Weights of a small mixture-of-experts language model, trained from scratch on English Wikipedia: a sigmoid router, 840M tokens.
Below are experts of layer 3 (counted from 0) of a mixture-of-experts language model. Rows are named router (the router's row for the expert), gate (a neuron's input weights, with its number), up (a neuron's input weights, with its number) and show model dimensions 0-255. Each number is 128 + 24 x the weight over its row's rms, rounded and kept within 0 to 255.
Before each expert's rows: a language model's description of what the expert responds to. This comes from a sample of Wikipedia text that the model never trained on.

# expert 29
Line breaks ending table rows, headings and list items in infoboxes, credits and results tables, such as after Youth career entries or table headers.
router [114 131 139 132 138 153 111 113 138 112 132 124 156 156 115 112 116 159 116 115 115 152 154 126 102 147 138 114 109 124  99 108 103  84 152  95  91 139 143 109 123 160 136 121 131 105 146 153 139 113 150 122 135 118 114  81 139 138 155 120  76 147 112 124 138 122 130 128 109 157 116 136 132 119 168 168 112 163 110 120 140  65 157 119 127 160  84 124 149 110 135 155 160 139 139 112 123 157 138 101 143 121 139 111 159 186 151 114 182 129 113 111 120 124 136 120 132 107 146 127 120 139 125  99 117 188 131 143 153 122 155  95 125 101 136 124  90 161  92 123  90 106 128 124 170  94 172 125 129 140 140 158  95 104 121  97 126 113 147 129 161 139 119 156 134  48 113 145 113  68 151 117 119 118 120 130 140 171 116 126 121 131 110 135 108 156 113 162 139 151 137 114 142 127 127  19 108 113 101 163 121 121 144 109 129 133 138 114 144 171 125 115 149 109  93  69 106 106  96 113 175 185 125 126 135 162 112 151 140 145 124 165 170 146 131 145 109 150 140 126 109 156 121 193 168 162 144 120 120 113 113 112 111 115 133 136]
gate0 [123 136 160 125 125 152  88 137 136 100 132 130 145 152 113  88 108 122 102 101 114 108 163  84 129 124 176 118 110  83 112 145 128 130 167 128  44 105 157 116 152 171 138 139 171  92 119 163 115 122 193 113 122 132 134 147 139 137 113 124 141 127 159 103  98 105 109 127 150 140 153 139  73 154 146 139 183 171 129 161 110 127 146 137 139 149  84 101 172 122 135 126 118 137 142 132 149 117 130 126 106 165 119 120 168 109 146 136 150 125 121 145 106  93 159 165 116 129 130 151  83 135 128 122 176 160  95 128 124 144 123 126 105 119  99  74 107 146 145 160 143  92 117 123 111 161 131  61 137 172 134 133 128  75 174  97 162 128 125 121 116  66 158 143 169  85 110 132 140 104 136 120 107 134 111 164 125 129 140 107  97 137 143 152  80 117 161 107  99 133  96 118 155 137 127  94 138 134 168 123 169 112 130 159 117 161 128 134 115 124 154 104 121 110 127 120 130 156 122 174 126  91 134 148 183 112 117 131 130 113 147 109 109 143 143 144 154 120 121 129 109 106 113 133 121 102 111 113 142 120 134 131 113 116 103 107]
up0 [141 142 144 105  90 146 138  89 155 145 115 122 135 124 130 126 129 119 139 103 138 123 158 114 147 140 152 115 111 137  98 156 143 125 109 130 102 102 124 125 101 110 142 138 135 115 150 157 129 118  80 122 159 108 109 118 163 139 125 117 119 117 101 163 131 138 117 141  81 195 138 128 131 152 114  96 145 125 125 148 148 111 123 103 101 115 154 138 143 140 130 166 128  93 153 125 141 115 113 134 156 155 126 126 133 113  83 116 131 101 147 152 102 116 146 116 141 159  76  85 132 167 118  87 150 131 135  95 176 142 158 108 131 122 152 114 159 125  83 138 100 132 145 126 162 196 124 129 151 126 133 115 134 105 128 140 106 125 106 103 183 108 132 140 118 110 130 134 142 152 126 150  92  92  90 169 120  69 134 161  76  85  82 114 121 101 105 118 123 152 138 116  99 157 150  82 171 120  98 107 144 111  95 140 146 179 121 148 105 123 131 184 133 122 112 115 150 110 125 148  80 113 163  92 143 118 169 137 134 170 113  89  82 160 121 120 118 118 143 101 167 146 159 125 118  57  94 125 127 110 111 140  97 104 168 150]
gate1 [155 126 120 144  75 136 104  92 138 155 120  95  96  93 117 164 178 131 143 165 128  65 160 146 137 141 136 111 121 110 113 119 112 117  71 133 157 133 110 137 151  93 112 116 124 110 136 127 143 129 142 156 108 150 116 124 144 133 156 125  93 127 111 105 131 151 148 136 101 122 113  86 167 119 147 132 136 156 111 158  93 118 153 158 114 148 116  92 106 109 161 149 142  99 145 157 121 110 154 144 130 104 156 160 138 150 128 108 119 142 112 118 112 143  67 106 146  93 168 114 148 100 136 158  88  94 165 123 107 110 101 152 154 133 116 141 138 135 131 148 121 129  91 141 126 126 104 145 125 133 110 192 118  86 114  84 126 115  71 133 121  78  75 108 145 158 160 160 129 150  78 115 134 130  92 130 117 143 145 164 106 140 124 145 138 162 147 132  93 141 125 142 117 133 117 136  83 119 153 140 153 124 141 140 102 126  94 147 112 110 117 123 115 116 105 123 102  90 130  56  86 104 152 112 116 124 148 149 147  90  95 161 159 100 135 139  77 139 146 107  95 141  91 105  90 126 102 128 140 101 120 134 167 135 119 157]
up1 [154 143 141 136  84 135  96 124 152 136 122 106 127 104 150  76 140 144 167 145 124 156 120 126 162 118 129 100 171 110 136 142 112 115 115 122 129 125 141 141 161  96 173  99 127 131 147 130 107 128 105 120 128 121 106 109 109 141 119  99 101 134 129 143 119 145 143 170 153 107 138 143  61 120 140 122 131  91 100 122 117 102 154 117  99 184 122 123 136 114 133 147 125  74 120 119 103 141 148 152 156 153 115 135 126  82 184 138 106 141  98 139 137 125 122 127 124 128 131 149 163 106 139 148 166 143  94 166 103 147 158 156 119 127 158  85 131 152 136 124 124 120 140 114 131 134 107 140 108 123 136 149 122 153 157 111 149  51 100 129 110 149 142 146 149  84  93 143 131 125 102 159  81  86 125 127 107 167 134 139 130  89 136 134 132  77 176 150 129 144 159  76  97 119 125 123 103 111 135 137  72 110 149 139 123 136  63 124 149 134 102 153 125 168 145 192  92 111 108 133  96 157 124 118 168  92 112 110 156 140 147 101 127 156 139 160 103 161  90 108 102 110 145 178 111 137 138  97 132 121 124 135  98  89 125 103]